Weights of a small mixture-of-experts language model, trained from scratch on English Wikipedia.
Size: 11 layers, vocabulary 32768, 168M parameters.
Below are experts of layer 3 (counted from 0) of a mixture-of-experts language model. Rows are named router (the router's row for the expert), down (a neuron's output weights, with its number) and show model dimensions 256-319. Each number is 128 + 24 x the weight over its row's rms, rounded and kept within 0 to 255.
After each expert's rows: a language model's description of what the expert responds to. This comes from a sample of Wikipedia text that the model never trained on.

# expert 44
router [127 110 107  99 107 116 111 160 159 108 137 116 117 167 142 153 145 181 139 155 102 148 145 154 140  95  93 146  95 106 137 140 123 184 124 133 114 149  95 143 149 107  92 132 148 113 110 120 186 109 131 125 119 121 144 133 142 135 102 141 140 130 152 117]
down15 [126 137 136  85 126  98 110 154 116 138 155  92 117 140 151 103  94  95 121 131  98 101 136 111 124 151 126 109 112  99 126 147 136 114 115  91 128 130  82 123 120 107 126 133 121 175 145 102 126  90 167 151 143 162 154 117 124 155 102 125 104  96 126 144]
down16 [129 163 146 115 123 176  95  99 115 144 127 168 129  76  90 145  93 119 131 109 191 132 153 142 103 109 146 127 123 140 136 127 106  98 136 154  85  74 128  93 126 138 117 159 127 184 120 104 102 165 129 139 122 131 177 112 135 138 112 129 147 134 100 102]
down17 [113 126 139 129 153 142 171 129 150 111  89  95 115 116 127 115 104 154 139 132 130 110 134  99 111 123 137 121 157 135 137 129 141  84 148 126 114 118 144 143  84  77 118 120 184 129 107  82 130 109 127 117 103 118 116 121 129 129 155 161 103 112  99 107]
down18 [145 137 114 170 135 113 133 140 163 137 130 158 154 132 120 107 123 147 109 150 120 164 113 145 117 145 130 126 124 105 159 163  97 116 120  54 135 128 166 136 104 161  90 153 130 149 175 143 146 133 100 145 115 118 103 125 145 157 141 181 136 136 149 120]
down19 [143 135 134 125 161 171 148 133  83 143  69 139 126 122 142 112 126 124 158 149  72  62 157 102 122 126 157 160 151 122 147 122  86 153 140  93 173 126 131 166 126 118 106 100 125  93 170 131  94 131 137 118 139  84 135 128 136 107 154  94 117 159 119 136]
down20 [ 73 137 157 136 111 112 103 206 106 109 149 120  95  93 130 129 145 120 148 144 117 138 135 157 132 139 124 174 120 112 149 174 139 105 121 156 150 153  63 102 167 121 113 106 131 126  86 147 126 127 109  97  85 151 120 112  92  89 133 118 175 139 121 106]
down21 [162  64 146 166 164 128 144  95 171  75 115 131 136 115 167 126 144 107  98  98 157 114 126 119 140 129 135  72 123 130 131 136  78  87  90 142 123  98 147 117 115 112 130 112 162  99 118 113 133 122 149 127 183 137 130 146 130 135 115 113 169 102 160 120]
Description: Hyphens and list bullets. Hyphens starting infobox or list lines and hyphens joining compound words, such as - Country:, Al-Salihiyah, semi-final.

# expert 23
router [139 141 111  94 128 121 142 154 125 159 136 135 118 134 128 142  93 171 143 138 143 145 140 120 105 133  79 113 105 133 166 147 129 126  99 120 130 161 116 108 173  73 127 120 158 107 118 106 123 139 116 156 146 162 111 150 118 104 142 107 135 133 125 111]
down0 [132 117 127 161 122 114 135 145 141 120 112 124 104 106 110 140 109 131  81  85 121 154 205 160 119 108  95 150 111 160 121 110 124 100 179 121 128 136 143 138 122  78 153 121 113 119 129  86 125  95 116 125 111  98 127 161  93  94 137 132  95 116 119 117]
down1 [110 110 157 152 100 126 140 140 170  88 147 121 158 105 164 159 135 143 117 114 117 158 152 120 118 110 113 142 157  71 100 104 119 127 106 159 132 129 168 126 101 111 129 126 143 136 119 116 128 142 146 120 111 170 141 122 176 140 131 141 166 142 104 145]
down2 [162 107 164 177 121 101 121 103 114  99 126 114 122  95  99 132  98  73 151 146 110 133 107 140 119 183 117 148 112 168  95 153 106 121 123 137 188 139 121 157  81 168 100  97  77  91 106 130 145 123  83  95 132 121 125 131 120 138 129 155 150 125 139 110]
down3 [112 154 104 126 128 112  88 137 142 111 146 113 136 125 110 164 150 126 137 142 172 118 137 128 128 135 159 111  86 107 134 122 112  99 158 134 139  99 111 117 100 124 115  99 126 149 147 130 136 118 143 107  74 121  97 114 130 111  99 145 124 153 130 134]
down4 [152 138 121 127 124 101 136 150 156 119  98 159 110 148 115 171 135  95 109 151 146 129 152 152 124 146 111 138 112 129 150 120 177 114 141 143 132 102 122 106 106  78 120 127 126 126 150 161 123 101 150 100 153 153 121 129 155 150 107 100 148 116 119 113]
down5 [148 118 154 117 139 132 163 115 153 142 145 137 145 149 153 165  94  90  98 142 118 117 109 149 127 110 154 112 114 120  95 121 120 132 146 127 123 132 105 122 140 155  93 130 138 124  89 120 151 145 104 170 128 140  98 128 123 146 174 120  98 146 150 117]
down6 [160  69 183 136 138 136 123  88 121 118 118  87 118 132 120  97  92 106 136 104  86 127 117 106  78 107 117 127 100 110 110 125 115 144 125 122 171 120 107 136 106 130 158 139 132  91  52 140 165 124 141 152  87  80 119 105 106 177 123 107 116 121 105 124]
Description: Personal and place names. First names, surnames and place names, often after a comma, New or by: John, York, Louis, Washington, Luzon.

# expert 39
router [179  70  98 106 136 173 146 153 144 132 158 157 122 111 166 148 151 113 139 149 142 139 170 116 116 111 133 164 132 106 167 113 130 127 102  88 109 139 102 101 108 128 115 171 145 131 146  95 129 167  83 140 124 149 139 116 161  90 113 140 147 147 151 138]
down0 [115 160 157 174 112 143 118 145 145 139 141 104 176 132 128 180 107 179  98 108 128 141 121 134 109 116 111 147 111 105 148 132 118 125 125 129 131  78 100 166 122 128 125 102 135 117 117 168 118 139 112  94 165 101 117 137 101 156 105  76 170 132 113 117]
down1 [ 93 114  85 131 123 155 156 159 126 134 133 138 117 116 137  89 136 118 154  85 182 112 144 170 164 176 156 161 160 197 125 114 208 164 154 137 134 113 127 104 105  95 164 132 139 117 144 127 142 141 124 150 117 180 123 124 144 153 165  98 107 105  94 101]
down2 [129 113 140 147 140 112 103 125 123  61 162 139 104 109 148 121 118 152  87 136 114 126 129 150 165 169 136 110 139 116 152 130 112 126 104 147 137 166 144 152 119 162 143 118 151 103 134 135 164 136 149 114 127 125 127 143 127  84  84 126 130 145 100 133]
down3 [131 126 192  92 134 116 160 139 124 140  92 159 152 127 145 134 147  99 139 153  98 113 127 122 129 113 143 143 144 108 110  73 121  86 115  95 193 149 109 147 140 132 158  93 110 166 132  96 152 117 106 143 127 154 169 162  98 100 162 159 135  97 114 105]
down4 [148 136 149 119 108  90 134 121 136 126  86 144 158 146 115 118 142 162 169 140 172 202 120 122 113 147 146 104 126 112 151 113  86 162 170 129 109  65 115 106 129 139  86 100 157 141 107 131 142 151 152 134  94 121 118 152 178 127 109 110 112 134 132 136]
down5 [108 100 122 116 131 147 121 113 122 163 162 128 143 126 137 155 113 153 133 151 160 108 133  82 124 152 129 170 105 121 150 119  81 119 148 106 145 130 138 120 113 142  85 153 159 142 103 157 135 174 169 104 114  89 162 163 153 121 172 105  75 152 136 147]
down6 [142  96 155 124 156 174  91 147 101 165 130 139 154 126 143 108 153 129 130 111 113  83 130  89 125 100 168 114 116 113 187 127 114 127 147 121 124 126 158 139 127 103 146 132 159 108 199 153 164  76 144  80 103 152 101 141 132 115 149 155 141 147  98 142]
Description: Table row pipes. Pipe characters opening or separating wikitable cells, especially at a line start in sports results and election tables; also vs, medalist.

# expert 0
router [113 131 108  87 105 125 109 142 134 105 145 155 121 124 151 186 100 148 125 156 142 120 147 129 145  89 122 136 146 124 127 154 142 137 104  98 124 182 135  98 125 135  98 139 150  89 114 124 138 161 119 179 135 137 105 139 137 168 139 160 118 126 137 144]
down15 [117 115 139 101  92 122 117 135 134 193 143 131 133 152 120 151 112 120 163 162 110 137 125 145 107 153 138 190  97 133 102 156 123 139 105 123 128 174 143 155 138 104 103 170 127 120 102 149  79 131 171 114 135 160  89 124  90 146 163  83 133 164 172 130]
down16 [155 140 139 144 144 137 143 131 125  82 140 126 116 128 104 109  92 135 169 123 108 164 151 121  99  79 151 148 130 124 155 116 130 127 146 114 148 142 127  81 122  75 107 116  96  94 144 133 107  92 118 167 167 122 128 121 161 133 156 132 107 118 114 114]
down17 [103 146 150 118  83 126 107 110 128 131 134 128 135 104 119 165 167 141  88  69 131 103 142 110 103 135 124 146 113 141  63 120 155 126 158 168 107  90 170 130 111 135 148 127 171  98 105  91 167 140  92 201 130 167  85 177 132  79 137 123 120 151 123 135]
down18 [132 170 114 140 110 151 122 102 137 117 129  99 127 137 168 125 133 115 127 172 140 138 118 124 119 123 138 139 127 126 131 155 171 117 124 134 146 152 112 117 137 124  92 126 136 124 100 128 138 112 177 105 131 137 116 144 136 129 136 174 126 120 136 164]
down19 [153 134  93 157 100 170 120  99  98 133 160 117 115 103 148 118 136 146 104 151 108 141 125 110 122 107 129 109 136 123 120 102 163 140 148  97 160  95  66 113  90 110 128 146 134 140 105 140 144 102 155 188 150 128  72 126  91 135 132 158 102 102 129 125]
down20 [115 149 121 123 102 133 162 117 125  94 147 151  96 137  95 129 145  88 127 144 128 121 128 150 178 150 146  92 112 123 109 129 100 146 147 113 100 185 129 145  95 132 111 156  99 136 173 111 120 135 155 123 139 132 124 120 110 124 126  72 120 133  75 124]
down21 [125 102 146 128  92 105 136 157 124 124  99  85 157 137 141 152 153 118 125 145 138 140 110 130 116  95 173  99 107 141 185  99 130 122 150 109 183 102 150 140 121 138 150 100 105 143 130 124 139 148 121 139 126  91 163 113  98 131 155 112  62 152 138 108]
Description: Numbers in dates and scores. Single digits and small numbers in dates, sports results and table cells, such as May 1, 4–1, 7 February.

# expert 10
router [182  72 131 106 166 144 127 122 117  98 114 150 126 133 116 130 102 186 191 178 167 104 143 109 137 144 127 124 141 114 135 120  93 120 125 115 154 119  89  81 135  87 105 123 132 117 124  69 118 159 108 146 128 163 109 158 122 138 112 129 124 119 154 100]
down0 [130 152 190 148 164 124  94  85  70 127 105 115 118 157  82 148 114 132 144 137 161 137 117 115 167 148 126 118 148 130 112 126 136 161  93 109 126 119 122 106 151 138 159 173  85 159 172 142 148 123 133 145  91  83 117  75 181 148 147 118 135 164 139 110]
down1 [110 108 134 137 125 136 116  77 134 140 119 146 129 181 152 121 106 120 124 124 126 143 145 157 162 138 119 101 115 106 110 189 175 144 129 123 128 123 142 149 132 129 100 132 172  74 137 162 130 118 113 142 115 125 113 114 112 134 150 118  99 141 136 128]
down2 [126 105 141 141 109 126 139 133 136 127 142 142 123 110 134 164 116 103 110  96 122  87 154 120 168 147 148 118 111 109 122 193 175 123 127 116  70 121 130 110 104 126 142 136 123 109  92 140 124 116 133 118 123 101  81 121 107 101 148 118 121 136  94 114]
down3 [ 94 102 140 128 112 113 132  91  89 108 160 119 168 155 101 107 110 131 137 119 139 118  98 136 108 138  59 175 146 150 175 192 110 168 149 131 125 137  93 129 114  99 127 115 109 157 103 125 124 119 151 156 141 110 107  96 102 110 113 150 106 138 105 122]
down4 [ 85  84 142 112 134 106 133 102 155 100 108 168 118 134 120 136 168 142 164 109 162 167 119 104 111 124 150 143 158 129 110 134  98 145 158 115  94 167 121 108  88  97 139 126 133 153 157 160 121  97 127 116 107 171 151 135 167 146 107 158 165 117 127 133]
down5 [142 147 126 192 126 174 110 108 101  99  96 120 128 119 138 107 123  96 141 109  93  54 143 145 150 153 149 142 143 105 122 123 126 129 109 142 153 154 124 122 105 107 104 124  93 179 106  93 149 113 103 110 150 122 159 122 137 101  94 114 112 131 118 160]
down6 [107 100 136 119  74 120 146 137  76 106 174 149 161  98 124 108 137 162 148 134  93 159 134 177 118 141  79 132 157  72 121 126 127 104 132 108 124  86 152 106 112 101 130 154 161  87 138 130 139  80 167 140 103 153 174 103 122  98 137 154 103 128 132 119]
Description: Possessives and modifiers. Possessive 's and apostrophes after names, plus adjectives and quantifiers before nouns, like men's, new, more, National, local, American.

# expert 13
router [ 78 104 124 133  92 118 135 137 115 143 114 109  97 156 167 174 139 137 116 142 151  76 146 121 112 125 102 134 118 112 154 140  97 173 114 173 126 164 128 136 164 113 111  85 177 108 140 134  95 166 160 144 153 144 161 162 179 126 127 124 123 171 144 135]
down0 [104 154 137 126 152 123 110 159 114  79 109 103 129 128 172 115 146 142  91 109 121 112 131 138 110 163 139 101 132 124 133 141 129 104 153 148 137 134 136 106 131 117 133 130 121 125 133 120 123 106 162 175  90 139 152 103 104 152 129 130 141 127 132 161]
down1 [157  97 116 145 104  89 116 106 135 166 194 136 133 126 132 126  93 168 100 145 141 116 117 145  67 128 127 100 158 115 120 129 145  96 116 109 125 143 108 108 135  89 138 136 130 124 145 148 118 126 143  89 129 140 126 164  68 120 161 121 181 122 174 116]
down2 [153 118 105 179 118 145 127 134 115 151 106 158 131 128 140  96 137 147  93 127 149  94  86 102  50 116 152 147  84  98 142 165 165 116 118 144  99 126  97 115 171 140 162  92 139 109 128 179 148 125 152 154 120 136 129  97 147 143 106 147 135 164 123 150]
down3 [149 162 114 131  81 106 111 114 113 166 116 120 167 112 109 130  98 124 154 125 155 124 129 121 147 119 129 151 180 109 157 154 119 106 162 112 142 150  97  65 134 146  66 162 126 113 133 131 148 146 119 149 159 141 124  71 138  93 125 159 101 140  73 127]
down4 [ 95 111 145 162 123 137 127 139 152 125 122 152 151 150 152 150 131  90 121 149 143 167 139 126 102  81 147 126 116 104 122 155 131 135  66 141 182 117 139 128 135 155 111  82  70 120 121 103 136 112 109 118 108 115 146 138 107 160 129 146 135 123  99 164]
down5 [122 119 147 133 133 159 146 111 115 151 143 177 128 141 141 114 131 122 131 154 130 172 148 143 103  92 108 147 156 127 128 114 125 119 137  91 151 152 152 140 129 103 111 112 164 112 116 125 157  89 125 113 109 124  82 134 129 113  81 151 121 126 148 120]
down6 [118  93 132 128 125 123 118 110 138  95  90 134 172 135 133 103 115 152 129 133  90 169 120 157 130 158 109 117 171 112 143 154 121 150 166 126 117 121 102 141 137 123 113 124 131 137 155 106 180 144  66 148 148 127 133 157 122  72 142 165 142 108 146 113]
Description: Foreign name fragments. Word pieces inside non-English names, mostly Indian, Spanish, Portuguese and Latin, such as de, von, São, and syllables like ya, ana.

# expert 8
router [118 138  94 101 128 129 159 141 116  77 142 129  95 140 150 152 129 118 140 156 132  97 165 115 156 117 134 144 116 111 159 173 160 175  75 101 139 129 106 138 178 106 106 167 147 111 143 104 153 129 138 143 134 137 128 144 139 124 157 126 107 128 156 127]
down0 [110  79 104 121 136 143 158 132 126 140 119 109 129 115 157  77  95 131 116 101  85 125 158 136 103 137 123 105 126 128 145 141 105  75 149 106 132 112 133 139  86 168 137 136 111 141 103 131 143  83 124 150 155 166 142  92 100 122 126 147 144 139  74 117]
down1 [122 148 148 137 109 136 143 109 163 121 141 102 100 155 171 106 152 144 131 115 145 141 162 145 129 150 137 192 119 125 115  83 113 133  95 114 115 126 106 162 132 123 152 137 145 122 130  93 101 158 139 108 161  95 147 128 129 134 102 159 129 147 125 141]
down2 [123 124 116 136 131 171  71 130 125 161 124  89 103 114  93 154 107 121 113 131 127 140 137 131 102 122 124 150 148 135 132 116 117  99  84 152  95 189 139 128 123 132  93 176 104 141 114 115 155 116 111 108 125 141 129 133 119 156 143 103  93 122 128 111]
down3 [128 131 101 163 115 128 152 138 116 154 151 149 117 141 129 136 142 134 136  94 115 130  67 123 101 153 140 130 118 150 111 147 164 115 109 138 131 135 116 127 135 148 116 117 116 132 139 138 136 174  68 125 106  96 120 116 170 133  98 120 111  96 129 191]
down4 [100 172 167 119 169 125 133 120 123 101 115 121 142 170 106 141 128  83 116 140 136 115 125 119 105 116 134 151 164 134 165 141 113 124 125 144 145 140 136 147 103  84 158 112 152 152 149 114  95 114 137 140  63 147 118 127  98 130 141 130 150 144 164 117]
down5 [127 153 104 125 118 166 127 115  89 149 137 163 157  99 100 121 111 124 127 173 115 170 136 121 129 172 107 109 156 126 135 126 144  89 114  40  88 120 120  61 127 146 116  96 138 102 147 111  94 133 128 121 133 123 130 149 112 150 144 104 152 114 120 151]
down6 [141 107  76 142 125 175 182 122  92 150 117 157  91 105 106 126 145 109 100 141 129 116 139  77 158 198  81 179 139 153 168 168 160 138 139 135 154 117 137 106 131 116 119  93 170 111 130 149 150 119 109 136 119 133  60 117 127 144 141 135 117 152 115 117]
Description: Surname and name endings. Final word pieces of surnames, foreign names and taxon names, such as -sson, -ova, -mann, -ensis, plus Records, Creek.

# expert 36
router [128 101 110 134 118 129  85 119 142  95 139 112 107 144 124 140 109 164 136 134 157 110 159 115 179 106 128 127 127 130 141 110  96 132 118 157 118  79  78 103 139 121 132  97 149 130 108 129 136 131 157 175 134 130 124 148 137 134 141 110 132 163 121 156]
down0 [105 149 116 126 122 105 160 202 134 126 150 127 152 151 114 119 125  91 114 113 126  73 130 120 113 114 146 155 146 132 106 105 159 144 149 121 118 152 133 105 144 153 127 152 112 120 118 163 150 169 126 138 129 167 105 134 159 152 146 166 186  92 135 130]
down1 [108 108 153 104 182  95 109 128 169 123 115 145 155 140 119 132 146  49 113  92  96 167 147 119 162 174 128  94 101  87 143 113 125 117 118 144 144 149  98  77 139  94 118 103 116 138 112 103 125 129 121  94 103  78 148 137 119 114 128 144 133 102 116 106]
down2 [164 168 140  98 169 132 136 139 137 109 119 160 172 134 131 155 104  88 139  82  99 101  91 111  88 131 126 104 101 149  90 126 131 140 106 115  92 118 136 136 137 136 143  96 103 115 126 124 129  84 156  83 148 126 145 101 103 124 127 136 102 109 164 110]
down3 [105 120 127 174  87 115 129 130 120 127 127 133 166 157  88  91 120 124 135 113 155 138 144  92 125 107  78 148 126  99 149 135 158 111 124 134 155 117  90 112 129  99 118 135 147 136 177 182 116 129 151 113 167 149 120  80  87 167 116 117 115 123 193 120]
down4 [ 95  84 121 133 122 136 102 101 113 111 152 140 174 144 125  88 130 146 139 128  98 175 144 128 100 138 114 122 101 106 149 121 167 140  91 142 107 117 115 174 135 132  91 153 125 132 150 130  77 100 190 140  91 149 113 103  90  81 115  90 141 159 129 146]
down5 [157  99 143  91 138 166 189 134 118 168  91 173 129 125 133 120 170 106  98 127 120 153 115 115 109 191  81 126  94 107 163  99 199 149 122 123  93 128 115 150  93 145 122 134 150 136 140 148  99 127 150 114  68 159 146 165 107  88  89 118 181 120 123 134]
down6 [124 132 102 139  93 141  79 117 136 164 146 175 147 139 112 132 150 101 150 134 156 163 161 136  80 148 135 135 117 139 106  78 127 162 103 143 112 126 128 110 121 158 152 159 106 111 169 127 136 111 112 132 116  94 155 132 137 136 155 124 108 138 132 148]
Description: Infobox fields and coordinates. Coordinate symbols, equals signs, units and infobox field names in geography, astronomy and taxonomy entries, such as °, ′, km, Surface area.

# expert 26
router [146 122 111 133  97  80 130 128 159 115 148 133  58 135 155 175 124 165 125 145 104 144 151 115 166 112 117 121 131 112 169 156 130  92 122 113 110 112  87 131 141 106 162  94 128 147 147 132 115 129 114 139 128 146 114 110 121 140 124 110 157 134 141 125]
down0 [125 130 128 126  87 119 107 134 183  69 129 135 130 115 115 122 113 107 104 135 115 145 107 128 159 126 137 157 131  95 143 122 150  96 127 130 149  96 135 164 126 148  92 159 110 160 132 149 102 138 135 126  94 155 141 130 115 116 149 161 119 133 135 124]
down1 [149 148 157 156 152 107  95 133 111 125 124 102 152 122 125 130 114  94 127  85 171 103 143 141 148 186 133 109 132 117 104 118 146 171 135 128 129 129 115 163 144 120 165 159 113 133  90 115  97 104 118 114 125 149 130 105 108 141 137 135 111 148 123 142]
down2 [158 154 185 168 139 136 121 149 118 128 133  98 125 138 105 123 135 122 150 106 132 127 136  98  98  96 132 141 118 117 118 133 135 106 133  87 140 152  97 147 114 166 111 112 120 169 124 172 155 140 166 148  88 185  74 138 119 147 124 128 105 118 117 121]
down3 [140 153 145 124 120 109 120 134 148 119 125 155 135 134 151  99 170 113 148 105 124 111 137 138 152 145  82 139 146 136 160 140 170  94 179  94 128 139 134 134 126 123 110  99 121 132 139  95  90 137 117 146 130 137 125 100 101 140 124 130 105 123 124 140]
down4 [145 127 136 110 107 123 130 125 146 132 104 122 117 129 141 106 124  94 125  88 117 194 127 112 117 154 140  95 119 135 137 166 115 161 107 152  95 146 150 140 137 112 115  96 123 153 132  98 135 125 138 120  96 121 133 112 107  87  71 156 103 100 135 114]
down5 [127 170 109  86 115 123 116 118 159 155 149 138 159  97 100 147  96 152 140 108  98  94  85 169 142 142 155 133 122 135 130 117  85 107 123  94 132  83 152 152 116 139 116  99 126 102 102 120 145 173 132 122 105 106 129 133 174 109 161 145 127 174 108 129]
down6 [127 159 109 128  75 170  91 129 112 118  77 121 127 156 113 111 118 110 158 132 156 148 173 116 172  93 134 157 139 144 131 142 135 122 129 129 139 119 162 114 122  95 169 153 144 148 127 179 134 169 150  61 111 182 120 139 155 137 106 128 180 119 159 142]
Description: Participles and predicate adjectives. Past participles and adjectives after forms of be, like is dedicated, is visible, well known, located, reported, similar.

# expert 38
router [ 99 119 102 126 141 119 149 145 127 134 139 110 121 118 183 139 109 177 117 165 122 150 153 117 126 110 134  96 114 143 156 157 116 111 113  88 103 155  95 118 157 106 106 140 123 139 169 107  82 115 123 166 141 120 152 126 148 118 134 127 145 162 153 130]
down0 [128 126 154 112 127 134 126 185 110 147 137  98 135 164 120 143 113 133 131 182 130  91 124 163 124 144 145 120  46 162 123 176 159 149 152 100 146 133  87 159 141 159 147 163 134 146 139 127 144 130 145 159 141 111  77  70  88 160 126 112 121 117 119 166]
down1 [143  97 121  93  98 114  84  52 110 137 123 112 157 115 131 157 117 113 113 109 123 153 124 130 165 153 153 169 114 106 117 127 125 182 136 174 181  70 110  74 134 101 116 128 124 130 139 112 145 133 154 134 117 100 104 133 163 120 113 105 123 149 159 130]
down2 [129 115 114  99 126 148 105 136 103 112 110 120 128  93 166  90 102 135 143 111 118 113 113 117 118 130 109 136 139  96 165 118 112 116 159 148 119  88 148 135 112 157 145 140 144 105 121 136 125 111 132 155 163 172 102 131 169 150 130 183 164 159 145 156]
down3 [117 160 128 135 123 128 128 109  94 125  94 132 161 112 157 119 118  94 131 151 150 109 116  76 120 125 103 144 129  88 125 104  90 127 178 139 113 123 126 130 138 147 147 134  98 107 150 134 141  98 118 145 114 122 133 158 126 158  98 129 126  91 123 164]
down4 [122 145 167 126 131 157 140  90 157 176 109 115 139 119  78 138 175  89 101 109 103 145 140  57 112 146  81 116 121 131 143 110  92 103 117 138 153 147 146 147 165 132 141 139 140 132 156 139 151 160 142 109  94 161 100 129 122 103 149 130 102 150 132 119]
down5 [153 123 128 156 158 135 134  85 124 190 148 114  90 147 117 149 108 118 123 125  81 130 136 128 118 153 115 130 146 129 120 133 130 135  56 142 147 160 131 102  94 103 172  86 101 135 165 128 155 141 109 125 119 118 146 129 111 131 103 115 156 140  94 131]
down6 [152 122 151  81 102 105 132 108 116 127 118  99 100 104 134 117 123 147 128 129 183 124 120 114 114  96 135 160 132 124 139 137 114 126 103 139 129 131 147 112 114 108  96 109 135 148  90 129 121 117 105 139 126 133  73  83 133 125  88 126 120 130 115 167]
Description: Word-initial capital pieces. First letters or pieces of names and rare words, often a single capital like T, K, Sh, and initials in citations, such as R., F.

# expert 31
router [137  99 109  88  90  93 123 137 136 120 129 132 104 165 162 123 148 122 150 158 136 139 126 131 145 105 135 139 100  62 145 154 120 119 108 128 136 146 109 136 141  95 125 144 136 128 134 141 110 147 102 136 138 172 136 132 125 157 146 127 107 108 143 107]
down15 [147 128 180 147  90 146 143 160 130 152 154 147 127 112 148 138 112 126 149 164 156 141 115 103 136 127 144 126  96 116 114 106 170 138 148  98 111 123 154 131 116 144 120 114 144 132 122 115 183 144 118 133 152 123 143  88 179 134 121 106 197  93 122 160]
down16 [179 105 153 125 176 107 102 161 141 123 118 128 130 153 139 108 115 121 107 151 117 126  91 110  76  96 165 151 126 160 148 159 133 128 131 110 136 141 145 112 121 139 112 117 140 114 138 170 172 150 149 176 154 130 137 122 156  79 129 128 142  91  96 157]
down17 [158 144 126 137 166 150  92 141 122 101 129 141 154 134 144  92 141  93 155 113 142 129 134 137 191  97 109 105 150  72 121  81 164 134 140 101 154 161  97 148 165 107 120 140 147  84 150 115 100 155 110  94 128 141 115 116 124 112 103 127 120 150 110 143]
down18 [102 160 119  83 125 108 121 140 169 132 153 162 131 158 130 121 103 111 136 114 132 100 121 118 127 128 132 133 161 141 128 100  62 169 105 103  96 124 168 156 156 149 154 120 100 131 139 147 129 139 103 139  93 156 102 112 153 131 175 136 152 148 121  92]
down19 [106 180 152 140 150 134 141 119 128 147 132 143 139  76 100 152 116  79 129 117 117 141 107 131 104 103 129 132  94  96 149 153 129 146 109 147 121 149 141 113 138  94 114 146 107 140 114 141 136 124 133  79 161  99 104 129 117 118  91 154 128 149 133 153]
down20 [132 112 130 161 142 101 123 109 125 125 126 129 109 105 139 155  88 104 139 100 152 104 126 129 158 125 130 110 103 113 114 176 131 111 123 130 101 110 161 122 141 143 101 145 121 135 150 131 138 106 157 141 152 133 147 150 146 142 114 188 152 113 161 144]
down21 [156  74 121 138 163 116 110 129 128 138 152 141 152  92 126  49 104 111 113 145 146 116 121 160 128 110  83  91 129 151 100  98 127 124 127  80 122 124  68 166 101 167 129 138  99 101 156 113 126 135 146  80 114 150 192 139 116 125  97 117 105  94 123 126]
Description: Digits in numbers. Digit tokens inside numbers in statistics, tables, dates and measurements, often before a pipe, %, ° or comma: 47,160, 3469, 19:00.

# expert 40
router [160 110 122 105  89 140 140 166 118 131 132  87 112 127 151 161 146 127 172 138 145 129 133  84 129 116 148 124  67 113 147 137 123 171  73 162 119 110 140 107 113 113 114 145 143 131 138 115 116 189 161 153 160 115 153 122 153 122 162 145 120 161 125 122]
down0 [105  99 131 160 142 180 112 131 142 158 146  97 111 133 112 148 120 117 106 113 170 108 120 137 127 118 160 145 119 144 110 105 138 158 152 121 123 131  90 157 164  96  94 146 147 167 128 108 144 155 132 113 132  91 120 156 120 143 149 139  99 155 169 142]
down1 [116 132 111 115  67 131 163 155  84 151 146 101 163 139 123 115 118 129 121 124 120 101 159 127 178 115 108 123 116 130  83 139  46 118 110  99 138 126 145 141 120 116 129  83 122 154 148 137 104 138 116 120 123 153 120  57  93 118 126 128 122 128 140  84]
down2 [ 82 121 154 110 111  88 175 110 145 127 172 106 140 116 139 140  85 117 149 134 125 144 102 173 116 110 161 117 180 149  89 148 181 127 134 112 160 146 118 116  74 120 131 150 121 122 168 181 148 144 120 136 125 100  70 122 152 133 125 134 104 145 103 143]
down3 [160 141  81 133 120 114 128 115 128 141 105 141  87  87 119  99 135 107 146 146 108 120  98 145 126 118 120 105 115 158 145 105  58 175 141 157  99 152 160 108 129  72 165 117 139 132 107 127 105  89 113 136 169 108  97 126 103 121 120 105 116 105 121 142]
down4 [118 146 161  81 156 137 137 115 172 120 143 102 132 165  86  87 112 131 128 123 128 167 144 122 111 159 123 164 106 122 137 131 126 132 110  97 140 156 125 113 115 110 150 123  91 105 173 114 113 139 138 121 137 102  95 119  96 119 112 146 161  98 156 163]
down5 [140 157 139 152 144 122 137  96 165 175 124 115 153 188 119 159 138 171 114 160 107 149 123 121 109 127 148 132 145 131 133 103 102 135 102 109 145 138 123 116 151 117 114  84 123 134 154 144 122 120 156 104 111 116 150 111 169 159 166 121 132 141 137 140]
down6 [150 160 140 119 100  96 161 160 117 123 147 114  87 144 140 131 107 160 146 119 165  97  82 117 166 127 108 187  87 182  92 143 123 124 158  90 132 167 138 208 132 120 107 119 174 120 142 132 143 106 121 152 142 178  85 136 107 136 112 155 129 119 121 132]
Description: Line breaks. Newline tokens after headings, list items, table rows and sentence ends, especially before tables or new sections.

# expert 11
router [188 124 138  91 165  97 163 127 135 146 101 104 117 149 133 140 147 129 143 115 130  94 134  94 106 121 153 154  76  98 152 112 169 117 101 117 126 128  95 107 115  98 105 157 153 122 124 140  95 128 129 133 168 131 151 128 148 136 120 116 147 155 125 114]
down0 [131 154 129 129 170 107 120 182 148 120 128 132 135 112 119 118 104 117 115 137 127 102 133 118 113 101 127 152 116 139  87 172 110 108 125 124 107  94 140 139 101 183 141 139 130 125 135 107  89 156 156 107 123  98 145 154 143 112 129 141 114 126 134 123]
down1 [120  79 109 111 131 146 119 124 104 144 116 113 145 141 145 197 111 118 109 138 115  96 119 146 127 141 118 100 120  85 171 117 163 142 102  83 125 142 126  96 143 117 169 123  87  95 108  95 121 143 126 122  88 131 141 125 128 121 121  93 116 103 127 106]
down2 [127 141 161 147 105  79  99 179 144  68 157 142 152 117 110 150  81 189  89 133 120 157 135 144 133 145  95 149 120 130 113 141 126 149 131 116 118 133 109 141  98 139 151 101 138 109 114 124 126 128 155 178 164 122 138 110  91 125 108 146 128 129 168 143]
down3 [127 139 155  87 142 155 116 122 100  90 122 162 136 139 112 135  99 155  96 114 134 153 102 127  88 160 118 136 137 132 138 121 131 121 119 141  92 145  92 112 180 183 119 121 133 112 157 115 158 102 116 140 113 162 157 147 184 177  87 134  80 131 155 144]
down4 [105 114 120 181 121 127 133 100 117 130 130 126  88 128 160 153  81 134  89 157 115 113 104 157 118 110 121 166 129 166 114 135 124 129 138 139 138 115 131 148 139 151 119 154  99 126  76  97 123  94 129 132  90 126 143 145 137 115 154 141 134 118 120  65]
down5 [136 136 126 112 143 106 175 122 117 124 120 131 135 155 149 143  65 153 127  90 121 143 119 137 121 116 147 123 139 127 143 112 119 103  97 116 150 134 144 143 147 116 156 139 123  95 155 122 119 102 132 144 158 106 107 132 144 189 131 103 121 131 163 128]
down6 [113 138  71 107 107 108 116 128 154 169 146 152 139 162  70 118 104 109 125 127 146 149  96  89  97 116  77 177 101 110 121 115 107 144 159 133 171 152 123 159 145 110 154 142 115 149 140 165 173 127 111 106 108 140 157 110  98 129 152  99  77 136 134 173]
Description: Temporal/locative prepositions. The preposition in and similar words introducing times or places, such as months and centuries; also During, Throughout and === heading markers.